Weights of a small mixture-of-experts language model, trained from scratch on English Wikipedia: 235M tokens.
Below are experts of layer 3 (counted from 0) of a mixture-of-experts language model. Rows are named up (a neuron's input weights, with its number), down (a neuron's output weights, with its number) and show model dimensions 0-127. Each number is 128 + 24 x the weight over its row's rms, rounded and kept within 0 to 255. Numbers have three digits each.
Before each expert's rows: "gets" lists some tokens that make up at least twice as much of what it gets as of all text; "mostly gets" lists some tokens that are sent to it at least half of the time. This comes from a sample of Wikipedia text that the model never trained on. Tokens count by the router's weight.

# expert 22
gets: "s", "ed", "ing", "er", " that", "es"
mostly gets: " people", " player", " had", " area", "ities", "aged"
up19:129128147141128132171149147129092165107100063119144139109067108128147147104133122105104136124140127113112135129130145119111123141137167142121127131113139127136129117113104137148132138105126129113134120139136099117080109159096145150132098071128126158176095099079122097122090136182163099093131153129105134062143091154154131136131154213110144102119109124124115154108109136140126102131161
down19:103132117126159136118135123143145154122130128109093097164117086125118146126103112119135109118165140139129181133142177161140134105120121091160114100147164123133159204133087111138128086113120121099139155163093134122148112131120135107150116132165131158152108123110144163137123122133108134069116090125136159133141095120116119165140107162134104145190118092083145172103140149131164127147170

# expert 10
gets: "c", " S", "p", "ur", "l", " f"
mostly gets: " p", " inter", " pa", " f", "|---|---|", "gra"
up0:109110131109138109136105136145136135160125110145168136119138128126086117118122110123138070154107149144130094099134132129124175095110162158116085088106135101107096057101196098123151118152149123141134133170151108133123115094140161138122119116130119166114119084193130146125123124138098142124117150160136121098105135135111075155089116108123147154124094108094112128153139112084096123117117
down0:137101159157134122084149111115125101083154118150134122133130126146154104100163106089107105085122118097110157144125137138142129106096126088126073189106130109089101127119111139077122152129137088145102116068164105110115112137083132083125144128073144125123149121122115130150095083124117122079121147125165108119146131108155122167135153120133121149142142122158109094143117114139130147088110

# expert 18
gets: " in", "n", "ed", " was", "ly", " of"
mostly gets: " was", " became", " began", " including", "After", "In"
up16:080111119146163121166111116075133117175101110137120129142137123091137122137121119137151142099127116127088193121128118116126083117185143136129073115132120104122137152130162116140132090123165171127116123131128154077129150136122155117153111138130148124121103128098108112109100137137100108133188105096091149065089166097119141125138156155123148145113081140125147132137159128171131146120140
down16:157172181114115140114119124139161131125106167100129174123100148159081116130152078110068098092125178135094115113123122130102144092151119162139136148118157151126129122158092138154150158094122126133117125124112100074134139100135112133133132142140150096193135139156116100118099093165100121119110156125130140171132114116122122074145106126143148141126151121146142101119092126120150144160104

# expert 17
gets: " the", " and", ",", "al", " The", "-"
mostly gets: "ical", "The", " new", "ial", " including", " The"
up7:090143141135106060101125129126150173105103174129131124129125114087133137146163141144136141128124124135080146137130121146147145144151183106094137129064141100101114152125109130152152138118099125051164149090118125105125160125151133118140117066130106120129131144174141122182138085115149126148151129139154151133124157103114132135106102145147146164129118162107152136137172121140102140132152
down7:123112103137122155080141134152122128138109141160139186179117158111123119153154082175159138144137151123112121135099123088101116111118127144125108144120172113131169144169123094104111139146135152168129135092118105160136097113114115135165113123107083117145101142106140099142117141133082101090100117133133138116196163173101151147150166146127121140094136129138128128122124161181144132095153

# expert 23
gets: " |", " the", "|", ":", ";", " was"
mostly gets: " |", " were", " the", "|", " are", " been"
up11:139119126104129111134113126122116171111091104151188112148143120132126122157153093153112136111129126103097166144132136130115129145131148088118120106145125099094159156164107128143127111153107126120107146151110139198111133119147136126123133130183196117141138089084132116159112114118112115125151124152122117117097134149146090141060150153143138133118165171165184134161137112162130147168104
down11:155103080140094151160126129093125149125101137096123141131138080128130107105145138105120118091110174140092134128141143079151133147135103128143141133170112159139119154137088116097153143105157171119125145083152159134118120138105133111120117160159127104067130141103163082134120117069080121106114126168137146129115099105110122145105117160141081096117129118132153079131137137113105121125175

# expert 1
gets: " to", "a", "o", " by", "la", "ia"
mostly gets: " ma", " Mc", " David", " Gra", "ko", "iya"
up9:123141146117121105149079126136152111155104128102157162129142177153104097135098133142109119148154103164122087098166128159143142128099184090081126115145104112142103126137132111130134081111140128127123150152089128091136132118096161094124112133111118139183128172112103132139124145075135123109080111110134112141133158150121165082108114110149111141115131085142177114134172160135155117108122
down9:120126138137120088119140105142105158099121125170136134102089135121118113138113127153145153136125144169144097132116158119174116165145181131141142121135137110137132140109144154051127096090133145144154100131097143127101139154113136138098142135114150110162103121125188126113104117131187092103149169106107150150122099115125137136126114115071126133119150115112102102101106149153104100194081

# expert 5
gets: " |", " the", " to", "ed", ";", " of"
mostly gets: " so", " not", " pro", " an", "---|---|---|---|", " still"
up0:131103117114142150138098137169122170125123118110119137120103138110143151165145142110183122160108089149112138091146150131129155130120122119102138096091131142102140103173141121135114145174115129146151158154131142084144148135125150097137113067142122105140164117171102183175123112136149167134160038127077145140134141124095146120129128146136124137130142113128163145175150132138145155134128
down0:111111127104151122096129129108113121128165117140121113106080172120115181127176102151152143119141099122142140148122131142183100170132117163110129093106142124155135110111119124131118082135131119111115122095146091136125142136093128109097135158117094079111114101139122160157177101155123094147102163109075132138196132124130104137132077117095146145153121126141129119179152153102126164121118

# expert 20
gets: " a", " A", " F", " E", " O", " P"
mostly gets: " con", " se", " comp", " O", " su", " Po"
up14:130152142100128136131129166093128168173124126154136167121167137115141122106168129099103125097101130147113118133121102146125078147107136077130095147144134126151156127147156143117160095156117127120114109125159166092158130125127120096154080179136110132164123105144139178115158088083146147132130144158080129141134121164166102142120111162167095153097125081140141134152126158111151129136141
down14:086151129107118177124126094094102132108126121134121095168116142097160121144157119145166113083153152090136137129117068114117075145144125113102148152206125122088151108132149107124118108120119119081091132162155145105118117096118106136152121123092166119159125126142151158125139138094104107122152123150162138160114102133154157098126129124119125104142118131175127119188105127101109109126122

# expert 9
gets: ",", " and", "ic", "an", "ian", "),"
mostly gets: " United", "),", " York", " West", " North", " South"
up59:109154099133146044166097089094152127114131132178115149115129104139126063130128091162131114107111123123135097135139157199101119097154128125103118102153115146130134123146129118120110087162150144090151119141110136095136158091141131108141114072111130140151121150124135077123116104109109161120108151106098121123183151145126110105130160126114120130149135085126132140150102138150124127122104
down59:122157098133102117119171143113104087166149143115150105127117128088133165115139152131133140131140126088134090138116127169167112115121130156178103106157082108114128153106152129110141077137156115126136114101088153086119144083118150159143127147128119099109157112148165125148139143126134171132140109137122134154150139136173105083085093114110126120141139133148145138163071174138082141132092

# expert 11
gets: "ed", ",", "ing", " that", " on", "ver"
mostly gets: " where", " over", " until", " that", " under", " like"
up11:125162106151144101135127129102140128097158091174110121140120104127134122130151081130133152134119108109126139170141115124107139130148123130119122133124140162097138096147122168119165114120125134083082194145102140146124147129160130134182130157142132143164116190122135137159152168116110142069094100168107119108172107189140131094133157132145103121128127141119149154104142185128130145153124
down11:154136144146122129118136114111138097155116105105196155177109130102140160132122131153146121114121121166133144101119086111142111133154071120110076101117150102126085118150126148141108171095111128136103140127126114157141136106121157098180137116140138146086124133135117121103136118115135111082158171155113139083182113124181120162123139124158124103164111131100121147115068106148138122100126

# expert 21
gets: " ", " S", " C", " F", " P", " G"
mostly gets: " T", " G", " K", " S", " R", " C"
up14:097110129119135126141169164143138092168139112135170125079114086155122165117129079113106137131130134138100155138165123111131125148115144091131115162096144110128126153114108124151106131132099085147116185131125127156094138136133136114148111154141153157167110144120139151151098146131068148133090151125112129139131110111156123103137135142158153171170149169173116133150112093115188180126137
down14:104153128142152147117163147114115085097106168097132116131126135140102149110156175080081107165118126100157190126144124163129152142145116168095116114138085152128158149115131153096158120145143135104166122089098143095109087072123098116151146083110151099113143135163138114113158130107150110122168101102102115141146119132131120137115110134132114153144131109079119142134102115097093105132127

# expert 29
gets: ".", ")", " 1", "\"", " 2", " 0"
mostly gets: ").", " two", " 25", " 11", " 30", "50"
up13:121118121129128131177133178077101144163146125152145115134117098120105145141150148157142141135151096146131159101120133164090132094119098145149118148134129160145095104094142113117124082122158118102121136121095088138138099141095084124135122156153147129132172146129136126154105113091114192157078085114148085132121059131104148138109105104123134132126103100163090123154149124142124140111109
down13:124153131140166102145126161112108130169119142147133113167112142146156152158180116119109144122121155131144131133125130140084137138140159129097144171115142111078110137140123126107132131122150141156119129123121113083153111124155128095158108119148158081093108094204132145099117156118171102147184130118128143128139138147129180099115121155130139143140150164097091162142118142083179155095126

# expert 14
gets: " ", "e", " 19", "o", "te", "en"
mostly gets: " ", " six", "te", " 18", " 30", "–19"
up4:111119143111117099191145128156109149145106102106133139151135124098127122104153152098137126126142107111129152106090136135138125139161125115156163133141143096172145144152107076136105164138110158106121121129129115114133157179152139106102166113148134145132069104108081131090141127133074100104155124150134112112097119160165113102144130176135150127098150123098114151135057091099149119151136
down4:109138152137097136096117159123122119051118110132091095150133128139066146107125137127129140126154137103158134071131134136114169138156132143155107116119105155155106127108111100150109118184110115140127123145157110085133129096143143158100098082171117128165123107137101186057108120105110133090116127133146123113143154119109115132127179110131127098114157122141110141117119170149111138117120

# expert 24
gets: "re", "c", " C", "b", " (", "A"
mostly gets: " imp", " August", " May", " July", " September", " March"
up7:144086168135109106167129102082143129141119141128133132122108133054104142131134181058138114116075115148125094146144133125081128109105119131129174144122168125117107144128145169140123115118130130095154177105095121155098110113133157121091102101131125101109108133142107107149173100131074148150138125132144120135158157108100126146116131120096141144139134103158110140104151101105154099125099
down7:147083139134137114158146154111139102129096125103137125175106136085132095167122151135153132122093133130107118131169164112154136118117073115114124141157161159119116168126120081125170159132112116148116139150136110134144139139110128103110109104129102137112154134094116165121129122153131107138095059113148119156131080111158143067109133148128158153113140125116076098116105150179130080143148

# expert 31
gets: " of", " in", " to", " for", " on", " by"
mostly gets: " from", " in", " by", " on", " for", "In"
up7:126119114151143122145129138144080155145104071149110129116118163161123136152090111131145103131099139174114153117120160120127114140089119138099085115106155069115119075131170064160153136097110121155145139107135106119119152120105145146144149147152112150110103161171108111122163145115149129100169132160155143134174132107140124145120158168122090137127142110170159150123126121092120109142160
down7:116108095123156090136093148111141128131098139116082180069129117127118084139129126101120150140147173146127137139122126088148103092133113111135079120122123104109153126097144130100175139124116138107124143099138102177110153141155125138095163147129152117141112141111121109100132142159161091109161104125139103106105128096113065130114124142134179101122074084151132131101103092125100136115096

# expert 13
gets: "-", "ri", "li", "vi", "o", "i"
mostly gets: "ri", "vi", "li", " pre", " dis", "gi"
up16:134107149116147100128085123088120126110122111152133108116140120126111121142110158131093141113142125141090137089104170144154137080097129094097130101077163111143127181099099184132096131178153122175139092125063098121161139157167144150097122128122141098118141181145112110134166153096153127108153162162111129150144096139141115124099110115100126139124129120141128148111126133161121121134146
down16:103091168115147157153117132108131122119152130139137105100153112121129059154115122146127127115113112153159131117115173119132099117158089092145085116117122109120122104132130082130131110110153093137129110107170145091125143081169138197164124101125132070085158141165117119141146157117112146129105197154110121152107094130107121150133143147128107159126141126127116102114137102153108145100142

# expert 16
gets: " ", "n", "k", "er", "at", "en"
mostly gets: " met", " ch", " Ar", " w", "Ch", " st"
up4:121081141125110122178140134158145144136149110156077110109147146113148084125121099092147129125106114105137146080126116127107139161136139120102136108114121120126083169138179093133133130130078098107167129104135146176113096118105128144130117122095118086139124138135125097171163116126122109100085094131163148143114139178093154102106109167130148168172124140126147114102124163088144121105117
down4:133127104159092124106112090154152138135115124168148137143129128125104164103111114169099184125105107132123130099100142160123153127150157154132130142103124088090134114098154133092124119101107109123138116108158109092150164102088165097136112176148113149088113137144162123132080099128116134122130147145177173124121139129121091147121103135111134074165132133118129184125116067151113113115132

# expert 12
gets: "s", " ", " (", "'", "es", " is"
mostly gets: " can", "ers", " may", "es", "ies", " will"
up0:118134098138176100157128099098110144165142073157174126160128137122083116158153122101147064113086101129134155146127129127114116170066183125077119131139108133106128123139169138104180106096140128114119115122131144096147141126150145141114120087145132136130112074107126091130139104136120163113124135147152161149120117091115137160132127110121118096169124111115132116164140123098114112116104
down0:201130120115139108083104138114149118133090128104141087112140133119098148152121143129127088091128132116119168153129123156116150154150122147114129135114159166136107177135097119149151135155149161100154112101118167167128121104152136129098128151093091121127156180122153105095127148151135073158123114104139145120156125124127140117172071137122125107128127104166128114116171156096108161158161

# expert 19
gets: ",", ")", " of", "ment", "ation", "\""
mostly gets: " album", "ization", " School", " University", " station", " company"
up19:105146088124091113166123129092130092102117086148162130113166097161166139132145103141153111145125130135090122088130128179092130090125135117110090111148112134098103143119096120119165114147060168130160144121127128111105146134145159105140118124126140123171147154145168130109120116110163150075137116115124137140145143122144143102125109115076077143107126126107175111154099109123162112142092
down19:121105113105083119152154130130162151121113120168124128128097136129127094141125162106126151121111154133132104065130095118157100131129099151104102161141110151106140130135133131136084122108170201150149085122096142079119160115090144160119171128107131166089123130153138142166129153081113137102085120129134154127178168116137089134129098136100167127144118105098108127113110144133142110144138

# expert 8
gets: "\n", ".", "|", "==", "===", " his"
mostly gets: "\n", "==", "===", " his", " ==", " her"
up19:119091147116132081171124121133124152142124121140108059128124114125188113154148123102107157095167107171124118090079110126148131097122092114131095120112130135164086123144114128161110128123118163138123155110087113135138117173136157142105082148092143101124165128078143096139177154169149127124127121150124121137177117143127097132100117136122104164126134126148118092132132177129146148138125
down19:137098094156121118105136121150136107154135111109110134112116133125132099132096161084127127134112141129116143124157129145126168141146123141120141170120173072083130148131053119141130147096112135148126120124159091138131174092147188138124126107126118125129168162091106122080099106147097127103103102163125096156140149177088096187122111127112097091104102140153119125118122134106131132133136

# expert 4
gets: " (", "-", " and", " a", "'", " \""
mostly gets: " (", "–", " (19", "/", " or", "–1"
up11:091157134134123142184159137125120082124110146120090108141087132137106111179162155112099164138114156140120142126175159144115147129095151121091116150116146154136147127118125169128164128094140129150110124146133093096093145099124119099104119115150098140155103140144140103146123148113099117109142121150149095142089058157098076143134118138135127153158155082155119124094097100145162141117119
down11:159182142153087114072160143112121126098127144090152153101182135111136124091131146094133129127135106118137146155120129139127121123134118145111112097146100138165150146104133101125140137150131140144154157135104156122138076087137133123137136121114150111086176122141197128132138149092102107170095097161122127155134133083148178138128142089121112127101135147094119155151135139120064131148146

# expert 15
gets: "\n", " the", " |", ".", " and", " in"
mostly gets: " from", "),", "=", " while", "The", " the"
up16:136155099107108148141153140131168155094103134101131098112115150150087141086117114154046116143087150129173142099115119110126087122108136120083106129161151145128122168119157114129156126115125132141113110135128100082138139150092111100074125161123127133154155127126137099148175159142132115114135128117131129086133111163153125110162159157152169140168120137125112140139106160150093116106167
down16:157127112132130089126181084121107141098127128124112132098157123129122146122143100160149140092119115135113113177113171105189141139154104149127143154099135166124163129124137146150157125123108139144153132153122152160101158118147144112078158144145134154179120117170077120093111105128136129109132128123196152145156117097127081116127136061132128125104123116136147166099111115148114127164140

# expert 30
gets: ",", " in", " re", "==", " de", "man"
mostly gets: " pre", " re", " late", " early", "In", "qui"
up4:082142110089104126122149127107100113112132078159143120101101122127147075121132102161135102169097132119167177107171134142101131159133140140151114068112117155122126095133151115142131117121143129126169105139112119082167133132127138159132126125109131095140152087130148137175115144110180124125123133098140134145170085144143109119132151115134077119155103118099153121175194112126109124127133
down4:170134131136161141151133102094136157098096117147096140117135180110159116099129111083138123124124112112098092125101145150105086143132113130132137144184171161153142120115113114163120149093137139128104110104118125133150165151096118171137163147097144067137154128147125130138142145120171135151076155112124123130140157081137149090154111119162146097122127090131069137085129136129127117153138

# expert 0
gets: " a", " |", "d", " was", " is", " with"
mostly gets: " was", " is", " were", " one", " are", " his"
up4:121176102135132113145148170091149111102147078102151125143137152091072143123119143137063135129124105176109109161138113171105142106077139104110134144164126128088109139115155127133098112108130159125150089119126152134171146085131115139159100120137136132100116134148108146153149128098162116165146113095156138105113142184091132109124099133146136167120160112164116148122150139149116122119155
down4:155136135123126120128121116133109087106155127135133150139105155138153075123113165095103094158157161165075132103137118163156129114125119125108110094114127082063135161137153139124097135149163146135117101132108162131111127133101136098171136128127137134128128134109145143084151118122102088116123152098136155149100127085145145160090089088102140137095171117146142141089148126162077168137126